python train.py --num_hidden_layers=11 --hidden_size=192 --d_expert=160 --hidden_act="swiglu" --router_score="softmax" --balance_bias=false --router_logit_norm=1.0 --init_std_router=0.0141 --norm="rmsnorm"
Below are experts of layer 7 (counted from 0) of a mixture-of-experts language model. Rows are named gate (a neuron's input weights, with its number), up (a neuron's input weights, with its number), down (a neuron's output weights, with its number) and show model dimensions 128-191. Each number is 500 + 40 x the weight over its row's rms, rounded and kept within 0 to 999. Numbers have three digits each.
Before each expert's rows: "gets" lists some tokens that make up at least twice as much of what it gets as of all text. This comes from a sample of Wikipedia text that the model never trained on. Tokens count by the router's weight.

# expert 28
gets: "er", "ing", "ation", "al", "s", "ion"
gate1:596566523488576502525468415491399492445441506485464539531591565472637451488482533538538530559496564483472512495484500535582535504539498503507490532553449501511498535490502490464482474512503417
up1:502571445500466468550407527519595524503477530474494535539506531511407517494526512570501476439549499459539509591514493501563516460475530556519483518495472499482444495527519467503527501432541546
down1:441454537502507518480529497486589443572489520483494473520393448521456522523515474519516487525484490444487474525499499583459475435537489478479524498516555498459593483457552490547527415518539449
gate2:461438464455492572455558476509474534509550512541567463458471580477509440549507480512491550422473486435525443490497524495449512501504525491516497449521560443559487490537440506523497591605583500
up2:492557550516563498521508542499429485469508501600439518453479535470504489477465552511563479444507450486413536498487475436491465543521573513497491527480520517549507545460452489512429444518531401
down2:500499468494454487454541479458540614547467493509465482484595469537514502423479402446492537507517504520432462509528500515543539480508533492550551504503532461480450493554524469440460537514509444
gate3:433524497486507526573560465572556488576540501493517491461626535531487540454489504494462474513497541487491497596552494479572517554523511568543538584457499504520508514486506508470602495521458521
up3:539505479511458482571537390459463507496521500501534485514504591476499536500460433389509485483547551508491491510420488472492487511449505560518574509400503443448509460454534486461618546496497579
down3:433459422531463549515543502548486566519492552538514512482524507498437466496572584416567489550503477535471485484525451477525521440539468556513468477548512611473407492432524513529496537512572512
gate4:440484388520445540454497500510483537537469566504524464421479542477492497437491485484446535505427500492453477503510495487557421523569502499503403419568485497479528429504517489471505465488605584
up4:426452512411457499495468517498490514472532459348484517512475471486445582512490403484486436479533516429528490466392485501462490470488460566495540537494541493543456527526428504547511480491529477
down4:496461560495457527512485566466538534499523430533507471501537463478506532442419479493520468509476469400580473469537518491577520440483433450549488541454471488473482568523488469489519476486503500
gate5:491464454456554488480445494452508459497452500487521479450500539500537583483489571578544592485490484503524500482508448472524462485434495502487496498542482504508531545549487512541530538478424493
up5:479536552473465500471516440483523517489541487499541501514450461465506498535503467540446495487435503552519484497514492539496513546467531505520508496457434470503577444504420441541526536523592481
down5:492542524516407534562522484568515456557555475499529512563477480531512545505514619550405462522448573502522503489528475512476499509452443534539518536544511511459543439528514525508523504503503555
gate6:487491571562499543497462511460514498595477609518569505500455529530500481429468550448606555451594467541465400520512532477569483486471461440470430480504417499557564461474524480538528490537452501
up6:439455494493486486494495519514557430527520515627459509601546504483523519514511532482499521498517439517479465528529508481486437558431506489449491447509484489536467534530469501491534571533467493
down6:548521575509499504507540510488521465512489503469503531467449502461546531585503525518473476579528410526522457425535583552516521488510522497380504450522497545470503488551500552499485610597505602
gate7:554590552464481436478441429490471544466509537484498511535506424429486515451450505499514506493485453504535499487474488507440518558502531619450511537494490524526347538429502500489473529533530496
up7:499516523517484487429543509474494504501464538515524461600468451449559508560504506528517534462539493495528474477501542443513510480519499606527514519476492541490540396534494481538533487433549505
down7:500528525565549505466471464517496491463502448513470535463484487516499564500536448532481500474560425446470500488482462459503454448572460512485478499500485452484511551495558530423483464517413525
gate8:536459497560547502510496566501448544508539359502529491548544514523440500443512540458458521507480437459504451502499515505518507426411458543482535510517504456465517497467463487397580460495497411
up8:411444540507496480471471469449461495531466516471553473489486512504541508526529468500472470533558507516495564446490596486499495503482428475569483488510515508471496547471472540475533512513558483
down8:485559506566473488527462492590527539500485605469454522474482395487535516516451493475504466474556550543425528491422511523531471498479607489505427500560571477462501525565401527472571483444473531
gate9:530507473573488446409479553547497493463490502504534506628496480478489492510530511465583522473468515498519499507472471546518512561503549473506502516581376487460476460401515524530470459555530434
up9:452549524512436499430494506441462560500521502493473478413473472478410517462512479578483499403539545568511549528519481469522487489501463529471477434480470551598460411513473444450493531524547483
down9:559565515436523497455500522520502507500502500491471547502501452501486463509494482492661440536503502465514502474528515554490491494463524445533535470481364486504479504545535514548400540462510493
gate10:490462525568416522529505531528565472525513499476569501553524463497514431511534522443458439554501519451504512511475499460549492492490500486385416491483452446560485595523498474508640471468497424
up10:561480489556456544502497397514430517473527453488446523574466586530529490439530491534488518543473445491516546505484526501468498481533511490595500500518516533423476507536482500503553456508521446
down10:496506493493450520475590404461490486552515471487514447540509539494462408463482525475432496420520484504497529495497458539455432487507413466519473483501491503521507527469529540498595467462426445
gate11:589484421468505538429467485500492515442492546562525492491516484520544511516543379543479543517482458615503541462488492463488501458492541499539474523451488502499494440468497455407523512454554492
up11:507467502472507502525489453485490552498464495499547472524458465541509460504527484512511474502475555629564527551451505480522525486462495442411520477501472488513502484576500560538491529476506531
down11:493521482488479549617520498480497496510421448486539427471536516505489521474499758488495433454523479552501500533499486474627511546518471459511529491527485453528542450477451549490499455519491498
gate12:510597502480503557471517524538489517465514492468499513539506530494534525485521439564491551533470528449468503448400495476568558586507484466521536467517614505562472473467484496471591509457466501
up12:470494494482480542513453531551479487535403540486532525489501491459506542509556481474503443515435439543418429519481507511488569500536543540537499468512456553546515487483527557472516501516444462
down12:453494474468510432535416521502499453551514455477502439478500514540535479485516563554550552465500473481474466489539528431508565509551487497507504529520498449516539424564484497482550519501470504
gate13:459481529526500411483512529498529462501536591503490494496514548570522480457503565632516520472535486562411436458465451474486437485506537498502498517569510523477556498586431545501480518490472492
up13:602508513476455523578511469496404571491450467569502487477517529509450533449502498477443415463501511501493541567487475430422544577495532489447496520469477459469479489466520510560515520491553516
down13:566514516488439488476505533504505473514503592488524478499500507477482485550509479491435533521440476466549500539581442450490613503491511530511574499540531557541505481513495476500584542556538463
gate14:467537433559440476522506584455431443437485515452408527497569497496586495479554497500558530501489452505492518514499499470454459508476558488462498558452560507495568508424491507468496550536486496
up14:474457473460534566511498583497573459546475543494548512485524495523448515546558447502526530400464495473482486485494523531497495495521484578586541500551516530495532449482487496477472413471514426
down14:445457422501549512492488445515499479438469531531523501392474535442454454548462474524531508548532471485517516468497497466362522520469494533478498493492504522490488500496493466558556411497456470
gate15:526505495585508501526541481431463494535454570506542446410541507478510502506491508567523553527502488574489514466499498502468513566524565549478479500510550477555511478502402449549479499500488510
up15:502462487545517563465480504518516533483507478496519507555471571522424487506561458469491494540555475516556502500537514480462515472486443509537484497375519441537512432413613539465498438489484491
down15:499482437505466538467448557489496469500536449457479512579553517470530574446538520507497527487521506576501473573563502554477574534518540480456555507514468507464518476527429483512526555452442502
gate16:477495468499446464525487401497511512500486511469399507449445461494510447456485474556540502542589524497486502539502500511529470555499514450471465438510529558537452510453504573538524462471535562
up16:472544462466463521493495532486488501456453485497442491512489462520480522543511497476546465504494466483623500483485463478549592481462540500497467463497509514525494516495496509430486527633463469
down16:529478493440520564516461566529491502478435535544478522503458481484482530465509484521499490480508544505478506497497505424430547516494495567521494474536510553520486570490536483499499511454509527
gate17:477512428518497490526552583502461527498449458541542538525517511431520484502511557495528416525486477512458479498439514516462486560496484468501515485448496521517485557511500527482510489531498469
up17:454566462519550511522490535502510500525543525440543533486474562426421536505497535449482567413456496591498489457552500478448501570485585523474431538461506480491526600574555474518473502444470525
down17:526470453473509459449514514512531501590522519546533514491521465545492468457465519488542498493493523481499462400509548480518505489509532469505463642582566527543533491535469529450487530481485498
gate18:462428533435467495536500501454503558477542443472522570519501491522495560518499481515478511554481444513535510466524486497566496403490482485490516478497391490477500430486490514559592519517494432
up18:484505457559499554531521510509491449510538516467452548471499486497463553534523476500505599483600511509479591484529498493471532505484525536641475517470517493458504545433519518531571550523476527
down18:492496530462483521562585435450470428528511511509517633536435497491524519470507497490556544563513509435516530479515488510529500569488470529504447526456439486536477534513442537526506538480487559
gate19:520445481502555435531418552492496491525468534499498586510492484574483549506567567485538512474502459557533559501510464579512527459504551523502487584570374497487486460368495385548498522563518516
up19:538475468499458490434485500521490500535524456540486505501442475464537488472491501438427481512574529518523523532490543480507611507495464565499500501487426503460513531558529490508505499506511512
down19:529614487578508483500447455439512462444519528495425544474461479517478551498542574537504478467458484494512542480470481502474538514441488490509543536530452555517442493497559496437499424573458513
gate20:523446476547527528564439499488444496549570564508455486536512535528496534504458603515484406517531515471433435451448522536525481497495492536499499513478468498447531411538510511559566511530513519
up20:491491484502499531535497598443529462497438587486494477443595495503503522549478454521505495466551434518517456512489479515602507529488484499552509445553514494503514467476548518488481505462540500
down20:474417420533488474576525518468613455442517508505446514503564500483500585456471488471494477489505479508493458515504527499496479517481523501387521524541506483461544476473488472453433460503504560
gate21:434475496590479497495419551511515501548502490532513507463459515515558523562476495529577554459446508496432471546461464521439453530508494538428548475486529568496502485527523498528480470490463493
up21:501516450495477507522598489501456502508432459553475531544486551400461503526527470427396427457512521513467528446522500574511503472563525497493500523543485515551438483498484511432558459434442476
down21:640550498491482539543492509592479484428423444518480485497560504447471497514547501521559515598545468462472483529549488495411546482546478506473463499481491544535518483474503531517490483468488526
gate22:499486494617567498494478546464497500557480503513479532470480494469512499494508550508452541476484482453458507512533490468508547549482485456517465524494509526523549545540512467485497499609507505
up22:454483499470498489458487489479431546439517494507552440542535525499441512428452631535498472482471407533507553547489528516494582497475544500458468475533447462523497474524514504466510515520531547
down22:456543507438428479474479455493491495456503506556490498435525483503492501555540554497498541539523495518570481430533530600556516496546516607484510527561453535400506490507506536557557521501493525
gate23:504519522577491465465503505515492509519435493444558494504557463536592547589557508485500496504517487502522496513494458530492360439498461483501503467484517464429511493509461452511532556511504481
up23:521509453502526538466469435536434534488560511508512542517449500405486432498405515448517475490501490534414500437480606469496583497489541539478453581529499501489472523529546514530522481511404540
down23:600508485485491523536559449452473480474539447527544460492472479493505486535447515471483472410545502489479492461574522472467471557503487500416460503419559475506504436483473542414464463488547514
gate24:514476440524601440458443508522478404390525589530485494498495531478503495462541552464491496477451521523449510509489449547504502461446479468496524441454521487497484408527469506467535483465519580
up24:505475474479515450523500428477496452495572589520431484476413504479460498456499585510533507469504504455545498457531562502563425480494500495546493522591468541441517516456541562502588574440437513
down24:479430503520512508466505493547481471485454487413504533504567405478514500425552384510502481457506562536478419456407468513524466496496501484537465490446457457477534497522522494433445436467541483
gate25:505497530480475553553491472493479523537535520464542424518422422538504510481500508532525488423435470497457357447441572476499499492454476492499462510548483537493508532523469514473486453522526505
up25:513501553509468472459511518538511494482529503573488509476492476422483506501539499521483524542464558494492573449572576474486502499523491546540435562536566510379439470527466498428483554504552521
down25:466459467487491442548473527470500546479500554503536478499467502537500493535529519487504558421524493483550469554494514499504475590490482462528486488562440473489530562472515499531470443424487510
gate26:470430542450441549443493552477458533521445480448457436497550400478439490528426555471447537456456510490508449503495511476532525499464560517381516485500504556503425526518499558434524459502477483
up26:488522538492481468470517503521481500492479474470471484518528471465384540533489530415478501485494425441501462562489469472474533514506460474427491472460539533521508535500488532513496487481494443
down26:506534594486489483417502558533454445474508507537498466507441495557429560561490357463465517482544517464457502522473546466462508552484450511501518540474469549532446541442501509534502476442397495
gate27:475530509577567523502486512443536546537541571545505505511500505513438507455484476480567452500529539507503470473496517527613504495425541500395491598478513514630462499491545506571525520512535531
up27:459502467475525489506466528530519476523503556520486502430501580478523525482492509468476506508470506531539481534451474500513504459447494501534503522439507542433490557533454503481442474616508578
down27:481501541491473454562499528425539497481551426424494498500531497581472376477568540479467406500529497445510456506521510416514509520580476473478501486475475522505493467556567449473463447503500451
gate28:617460510489486498502408517512422484539527552473495513495555513434489456473521598554478489542526430457446508497514508472548564454505503522500433436561464513456443597494527464542509532432469445
up28:494502547492531552490485478573400487520495495453435535489532450514442451383537633456512558497466459499440490441588490449505484498488559435452501499485481518555486461501501552467435456522448483
down28:455482489431502513440493498411534492492507490553461468475509545536508483601471501499476498453515542571441502543495501605630508512542479517442531486543484516454490502441559439590620545503538542
gate29:489465469422491482505474518483487462495508543443491507489497469547519479445483496466506528563459442562529526494466570500477514498579568471480509473505507437445422509526467468515517476586517514
up29:472490467493540469498519513520412527501427485557465523564497443574524529506430528464506485433482501442474458464499491447511503515492450545500454554493526478522535528508491545439514484538485482
down29:492546494502480596452525493399479456487504499535497479485493512460447520546499377502466553502528547520418519493496464524546482493524567458555507478486572475472502443478469536473511512406485557
gate30:503388539481502504463481504504501508499501523471521507596478511632520548473498541496486511476460495511427509482552470466524472505518532497472504533542477476632519510424475545488543468534538433
up30:515492413448507464475496510493474501491502412431498531520540504484418538475483475501454456494528492517500499492531502542483531458494545595464437430478471544463507513480511533437424454466451544
down30:492502501497519586496490568458587454534510517482504509505427447473504525553545491506507543512575527479402553478477469441497566479531498455508641435490518453520504512500575406479478430533498496
gate31:370540502500462550504494492555510469464471504508467431526516493477480551535476512505512492484471503518614439587490493514490461494583507510555529510422479511515458539449513419495502495506483506
up31:579449501525567484534524483503408568512546567488500501497455479479545511468477466514528490456414477461546521457525493481467460488479492498467573481551502497459523519516553528491581520507522505
down31:476513462421558509466471514462501475532461460543462484454493552497516520523417475536454452484552484458406528487471476509569536454527515544457514431500510505466512457471503443575524585528455444
gate32:521585569528489422437487502500492461492492543534591553463531493490576487487522506483475537523445486493480461498490540491489602539423540499570537563470522513516512512510527473484503542512526510
up32:502502562494509489465499463474461504548492511473524491490489478511513479512494498510551495501390497508545561464469540510551530498481472503513503543477493561395492469483491560502516545508548445
down32:613526519454502506510388464480476523464532477551539469511528477600557453474481531509502558545522549553513470481500591482494500505492474412530463545501571481576510458499517498573473585498517515
gate33:464483456503420498538473511476443530447563469533542598503468521499555496506477530525532506535479483488452535492594462567501502582526509507502480459567493481605474479442429488563481434574538519
up33:510486501517552507500547495478481497557594523546462528504418494480435438512457585526446438536536529499487508531547500543548519494489479545487498497505496440481485511471580547494493522547463590
down33:425499568489464574462508519498562497538498452548516451502499583602540502529535481577502520570571525493493538584517526504399514499511459525579494478446506473579454498480558476503537497452406480
gate34:480528486508476403492579536491486482514504540500551603489528466477489520481495569495556530473507453504578503484496543437549532501542533488544496467481554573523570468509527507552480424499472465
up34:523559497551469477500520566512428454510523491538514489470458547548515500503499564506464482415537578469562492497533500525480483532489477432519520500510506520483491554504509568504580495557493469
down34:482471497448469483464530502457437524554485468508424396516517463530483456571560496479501545458519481494510491503503427520470488459513480470522503501516474542505479500515539470506500531587503426
gate35:503518477501529510509489534577500550591526499439507519468555516498563496476419457482511471520430532488509460533430425533627495541475484551508500495486492449605537509480505540505547496477504439
up35:511557476489492438486489567471519506508555484550552511533502526505488543483461508486487497552503497590507563485495444467409484588590498507505507482463527477421529511471588480431545478472594511
down35:524484514436483507468459553492466496568506477417501459521565515466495566553503492578494526480477529548483559589587531462500501485534505525529523470438507499492493532581521584545499487493482445
gate36:529492480565481551566475508479500498488497481490500480531469521521545477502509481473509556584494505479509536490544466539476452507497488481560477491504470437490491449497500503490584562438603492
up36:508543465498550537589533535521488486498486490544455492506516500488432495505495513514500500556443550481555482522461372412478488460538414462464500484529549424519499480528529571484496522498477526
down36:507472520499421455479520407530499500442528463453499452530451495481446472526398556531500491508508521482494453461566501420494464497501508555514483507474452510510507522465493524428496503575533516
gate37:429486523581580476522544517585513499369509541514558571486502509464499479529552503483525434504507539465453436504488502391562500550564513559527411480480495442489444492463462484538522520417516457
up37:595560485498474501509456522536562475550499503517484493507489532499494513368529497512517497530588500552430518561498490434501514462496518509579411511493480537560446490489471443521557493486512555
down37:425556450551534496511479493484521484421506486459490493540482484497455528417429537537554452535440560495495541539476502495482453480514503436463393524542488484559510498529419472613516545499473478
gate38:497529460538537550510429500499440459498548471494536502476519504524505532495523432491526494463481471467449510444490512500491518511506494447511500464460467534519485501549507564467471501459504476
up38:545495508505486473443497488477487541542421515474501514390548439533474533530486461497524527545504463501490484431540507534453480505495482459529503545551503497481536485539494384452557555626572502
down38:556530443490456559499471478496535476576546500518537441518474489461492541445416329567509492458435448518505556502504551523452489509480454446488553468411514499544556474524486470499508501519360443
gate39:526487428448516503562504439442508436515458524484434470505560528552556384503550419540421504500495495549524473508546463535427519519526530486463566450508522520534469478546598497476555500505542497
up39:504485512503534473555496522468558438422458500453493484558520523513507432497472524432427525494458548460548546536587525479529496531504490519502544547532400492493461498475440526510453509516535447
down39:529511398563465504504551515496541532486503480533508456492513444509514505483473504510506481492555502492523419420409454518521478496492500487525486491480570515478529505585492425405490490497498440
gate40:410519563473483502405573507571521475511493545500480499500523503545569540519472499552516464388520517510525433528514474479436500588563527477505438511445478565515498500399469492502534477451479568
up40:493498496501409557467539482570493488507414501510566473527465480496495493432458466511553526499560536502509555504506587506532498449533525531538551444474612452411479484495490650460470458518477519
down40:478564514535508477471567509513500534482483546510494544480539492464465511491452648478531475491448517505561485477544475509545492502503452528472480456472406548531502548514510561544542530463528539
gate41:524493516492522497549528444528508496502445547510538481526496540571529487498449588528475511430539521479519481491544495512574531433499499545452509476582495534568495490498386497500534544459478504
up41:499505461489483577496463514525526469559501494499457490530543449461401510459488484415446549519489491439448477481472516457421520514512485525495499432511483482540570448495452495498479502498558463
down41:511498453467478546520512503502453536580465496475505488492492452563474486520538362436502533523496529484564403475529531492420524487567495438641539516533517445566488521508529515580513511467573538
gate42:539509531496502489455508492425479462503477394405484537471508491429521508494572487538467479489400550517539508483502485449596390447530554471491533491508485422573517430556506544540555591466518536
up42:504433547530531525533391511442557511488440560531547490487509583558504498552501531471495497501551485526443464437557522494523443500506483536488461510501447490474523520443621509480434408547506512
down42:557448488524513497522582511456476508473557375444496480535505554562505496473495449521459577512462537489509511428604491506439446478462514539548534491526512519480483500501508559451483556490502494
gate43:477501431532414564535491524533467460476491465563495440516532536514498537506522498580434431485551406496508560551500499459525448497634562538482478463476405575490500573447530500556490493502500489
up43:519558533477499473507449600459418514458519470503562486512542511504509565556511456445541495456518525430547552533537516472500510513499480548489454496517409536547528547480495453516444489469452538
down43:479516490510488448455519472461525419503533503508517476485440507483477418530435499485444496492483418546475403533537551495500499488498483478499517487516479488573559551502604515459474453529481514
gate44:524555455533594505570471451481517469547497501524497537492501454469554492457522486493533534553509458471449530562596499567501487480520531584586518420501545487569508512481457488485503501474556525
up44:503495561492515474556481552522447451468505617525455537467578500530542481468506468516463391525497493490515430524534487477569486487486512584581446487520491503536456475546513565502478534499544429
down44:468574522531522479519450493507501546520510463434499472474496555559499555485550538519500478582498524467504540562461502543448490456500530490471519541516482403530501546488499492463485489536510546
gate45:486579542533512495451436492445487496499502494510505555458477482464586504541494528518434527472472501506481470488486520541516529507501485451534467405462500570528534435452481427449483442486466434
up45:464458450584481505547457467500569549495405510534476477509506528500469463468555533585477480493449516424472511565523490472506460416505469399504520504472500456537521502456500503463515448544505588
down45:532503502495504508502506503519479506553592606454557451486502485479492538513507521525493517479471456547499545490512531506509555475511502523457501498442491547508495453492539586450576508522445506
gate46:506414591504503555500568517502500482476468512529467441585498487502584453559481499482521532498513399499511523505440507483440539560477513529495550480450524572534517481492485534478525487546449564
up46:501490498480426598464450546506427472585479593481466528421468526529439491487500520475550538518490440464466562574499533511481522488474533528544472494478508499458498546431489393572475480471447463
down46:485496638502561547564598472516506570455497494556505531506441489495500490464597443425512466500565524528523403502464451531431505501524500505486413529501498505537502514485562524617498494534511519
gate47:541514429454595487449523545530502508490508564560485500436544527501482462461520530582499509584491501481503581423534486462464488559533489483518559502466457472520482447481603459439510512544500437
up47:471476568494555490481487500485502439444477575464504461484566440507410463491503416489525518526533482521540445509475491486520460504504505391493448484488535513500558441485538547453487515497493492
down47:471559488555456473477481427479516458547548556489554448509476509555547506460484456487508504443461431488510526557516496419480487499470414514504487508493488450509548589438465566463472517505475510
gate48:495494422445497510471477547469419559472510537519510545561502474547477505462486478456462494498465490459499502532469539482437476481496540506441494523532513565529446546529529500475460524520504576
up48:578458616482530399498608467564519517528535546481535496525521513484470570459506548547540563502489507539456536522496486489473543527558468496486493476501554477523529574498476506489474490487502562
down48:463448526531492503481435480442489503524492437494558577533554503477549502542510577508479548499495537494461510475548533515474527460484495503488524546448437544512444470523469458509460467525574415
gate49:448533466480521510512446504538397517518526462529517483597508427415395505498477561537488478482501482511492481513501465532482513466506496442475512437411490510514464512510508485532504458491577457
up49:468483509527467492491557528490490499492503471521479560510501442484523461567505444482582564508497418533470489519538496508491577518500459439495518481501493531471490519536502471431509483463566487
down49:535509521520524502519470465490527542499528478439548414534528557467508439473514427534510439486504583452568446482482468508472450519426545469518571496496521514532473543460510518519559500539519481
gate50:444513480494407496532493451553528523483529495467595597505487499514504466452490521423527494525505496525519466509520499455491518524572508470511549521451411502471459472457494567479490451512577511
up50:469520497521449470488552494487497501527527498474453512457571537474501459485438524508571495480465472592628486517474510428477499502402452539494485492515501544496480436451502483512526506549534535
down50:471506493433577413562504489552523432438543461562511468502500456426481546377498489502558518431440552510518473549467462490491495450500523485488495509489463533498571528464587499442548540454537567
gate51:533535545480497488540464470487575508475471509494548510478520521432556422483513543472482516534528492465470450502506457493493572518506505455494476515565503522471593465403445490459491481495553515
up51:559499498519455524503533476599461496556486471536463403476472453494483546442534490500520525500455510520532473406516502547509494488552532420512484509512478456512452475519507490500480511530524499
down51:493487495471455577505504509484487538529573526524442427502433512539493550500378505515481467495528429530473490531440437504524549502567495573521505481495559583554438561483446427550432471446453499
gate52:523485495434541576600420512465525624556521489494478499495553462518549586500531487456474511479498475531532487478484455466459539481499500490497465475577543488527506491450520522495506573568418538
up52:439569504482521481493548472514425545535523467539468508514567374471482492488477482565497510445477495509502454541507429473518485487532484515501513462518419493489492486507499426488492597558465436
down52:510537483459468589554506499510435499504479518537490501518563499446463540530455426493550479546493506485532441499488491447411508502529519484545487413488502516558511504557520485472516476490475562
gate53:503511576507520515508482489518548525526519481518512467520505402463493423511539489503458469448476543535518479538417494520501512516410436513541480523589549507521428538479431448527547503511478501
up53:446512484435474444355514549503553522501430595485499565514528571483530453569434517417554433486498579512465504500547444475499518437546482504521459506496501467523546483493556497556558574544551464
down53:553553496489473521508465455511545497520545552499466507447496458552493504490445527494512498511473520496507486493508482462521511494520509477487505490538501495438473491524510557562464534491483536
gate54:494485441495495523479521565560399532432475392514530491576620451500515487542465525504528523432402443506453526481508496495473473518492530505458493513496489489512510450567503521495517492487502536
up54:537515490504435488453499534527562455561417460492499528550443484469542535486588595496476479421578525551499491445530485542461501551546552489526503447559450502530578484499507497537473507539523500
down54:486525501480507502505528489496445413473542603502487500506580503529532498530466519501455425573509418547495510412514518508485517542430497544453436519478538508513504476466445458512374568492498492
gate55:479485455484554456520506507464496455538500493490532484540484498501527480526479641542501503466534544522527521528523513482501406422501499510516424490515525465475515495418476553450555485509486481
up55:577478524518491539560504503525547540488577456540465465489495476505489441492522534524480468566482516477496499491512490529442531598470528462499522496555472507478639524580422460594492484523506509
down55:505441580431558449450497509522447511481471520593560483464452505507478436461485503521472522504465533518511502453527509467527565580478583496540542482468518496447566488548498460525497464465488490
gate56:501496484514493479417486415391489415432481484499498500509495528462501531462517385527462520473549466464482517523486546580465462496568584494578544536480498563497482490544435518472504471496572552
up56:502575506549556505601524530438493529547478500491459519516509488476517496511472608478476444488500523491541551504485504487483542433491504445495450478527503518515499482498527531555533513437500507
down56:569518475574532514598532577553508510524497490467512571512488515535494542555494667509457493448519468516535468538556462516462514448501485561481517498440522489490499493490467478503478476509487434
gate57:513410433464483514596513537522493521492523534412518484571494580535463567507481498529478530465500427509460460501475440462500544544513427487465440542592514539499544476454439497430510497501471547
up57:479520502433471524532523442526545539602495575461574494498542546534489518517535570468431515528462461491548523514541459447516552527500502469514510498501475584449514444510525478477466488514542553
down57:474521455518497461546535639464500416523455448417498516498533451504543456459511409493496578417545514439506527480538517531568508513504473487451543439500570513536437499455485493487522561502494586
gate58:491493479576508428484507499458487501504464465493454543478523490520392511497489461412503511469430526506526568516436432537550487474494547552539504523557443480508437514492481478539456427520445565
up58:498491480491517538490489503546506533476513604513477514491510540572491521471558505468470523403516487477526549416495521486518413463593476483560458499494529474542536521465488509528593471505518517
down58:468503552504550505499506544466521579470426508483461497541445511536523520442515580421477443461520511536555422548464474502558513548484558516559525483525439509461501515462528412455501493540504506
gate59:461469509462483521492526447478483494511538510500508581543556491458504439497508458508528542498480575501531498465522471495483461518440478459468483429517505431462554610524516547522532488500525489
up59:504503474471389473499492524511486586475442536571544469509502471530477549521448562460574509500490502459567470511498524426488515458478563452518521503498520512520487500507549421514580462445499500
down59:527570514532459454502491486502522506414470453389469510499408519489563552517488500498488505541512473452412549512612429418505488580487497515468476514523498495499448464500460579485538495482500529
gate60:457515606509482460519414524424484428549475500484494497492536411514550480507489506510483575500642503502503487489403503505493513493500507483459432424526430490527540550453522537517492492438539480
up60:518527578538528481508497539496535473563514499564444493574474492491541490492509481538514474491542571520449488557516514536489490540464556623571497512463484477480562504476525511524516644489516440
down60:598522510560569461540480484565540496483455557465580587522451427495516409506519451385478463534574493513519538451500497494500519523394504414508504479481457534502472518438509481483485510468495563
gate61:434418467537511508474505487463567600471495439544493518513456520530519483572434554511481495503477501514476489457432485555521405503574497507497354483563518492497492497466526541487534507447508558
up61:493542478523565469530508621478500562458529514505537488502493444547489392499464472498503534438494449594528419497500516511504470491404518545423504526489500496495465556490586518546520497479483525
down61:511501548447480535488510455464517506507490581521441482479470504516507574483537550509507523460505533447547492537461483377500521487535516524498509499524496488477435471499495380499447439553479526
gate62:535518561539420421550497470457471466567448499502528534488562472523519575524531421493491475461436462490515558461471482533508505472533530498476536493607513498530482489477520559493567511495418470
up62:500424477499529480539502469598504553497477464481500471499534529536489428534508492494531521506490488398435553506482627516485476473471497614510444548563507534560542525472432516512455499496486477
down62:445467533429500491606458441503457478499498542534445488545488412509490557476430522460514462547549458451504422525560478535472502505500495544474512460587489510523483551526611562514481471562470487
gate63:603489509451513514464543476499508548567570550466486578450592500471556478597473519467513485437497491490547501493436467456496498495575451518509436500539511509494453502428554502542574465511546463
up63:524467499549460477430494424498501464619468472507485493504502468447504493507485488470535501457488587488484472483444484446508474459533413515473498490544461458471521581460521508501435439499430502
down63:456487500495517474463532471510461501551427492478493603513523511512589498485520458507492500472507491478387468550519504509439384477550525487568499458541502514506544496518511415581457499515513494
gate64:504512490526450437498426442542476483552476493494540551467541556522495508520453456525468418539558521465478509450486432494569500447464572470458496495510500497441498541576486511549463462534514506
up64:542467449530410523530549493523509517494505474444500523535485461452468509501530512464453478423537511502441535466441463521481595508544519504483505489508574608542418588527499493523505443524585514
down64:448562494529523489571496440512564512514499501536591532473569561441523490428461548506500524506461507553535521471578554537435471502473375496457548488528439529499516493504445539482517518453486563
gate65:500530490571512531542560492441524533547468486470526459525507461477545542535510492533448581534510502586509461520512458440506527488520496527547460471577496526518554526513506493462570510499533429
up65:517421549469514499481419527528486470439519504562429456533455498485536533542460521557452450472473526438509486482452489518496521409495523560520510502495535508506506465444534565595489493502645478
down65:493508438504506548491509514640496549480447502520479511475439502518425483492531480483513504577498445504537554563502494508507528495434473525521468483488522493568430494503495548501477498534422511
gate66:525510455541510474458508504457517496459444491533498503510533495478532530475497599528618487472526471488492544500512493481399535503536486505548498535505511471528489562556475484482435506488442476
up66:533492492500476498570503493515478487505495470482484561389546485455447546421512497562462383492531439530443529506500551451482484427433507496503475450506489497510470441441462496466453510466471537
down66:581504575529511500388493512535440498507536492509467503546495490519514423556449452576500495486423503527483427579461486554417473516532502505508560524570520422576514511563460567475485455468535518
gate67:470585479591475503469517543458530455536474539498494520496500516494499519514455469480458531477486440525506472535463506423517471496498576426497474445505565460464511484564485551420500573505550413
up67:567548501459562528524521560504490566559505478552500531550484502513454377505529559521516490544503408579496447494495546534533507525579492534474550472503512511516513489535500347510491494517501534
down67:523529606557465521486514464481556527479446523526524485543520424432539482543505475415477485516493538495568486448514488392464506496495468485503456496484524483429442542545503500472495512490453475
gate68:490507444534440478539510530501503529480441521454496490502510530443466537536498522485511551544556431445485514481532526530495487522504487507468503482443496482433555463558403572502501529506480491
up68:518495529519498494479553413466473499517532450525545567438460472548499467379494446581507467478507485469475486544536487548522560454428499363501536592475474473463414520501464495473485429454506516
down68:514453493490490552473525444443512472486549545510471423502601400486531379497510491553576500561506447542461472462503537527537507458515494503509503497546422526496493538465554453558459504480599538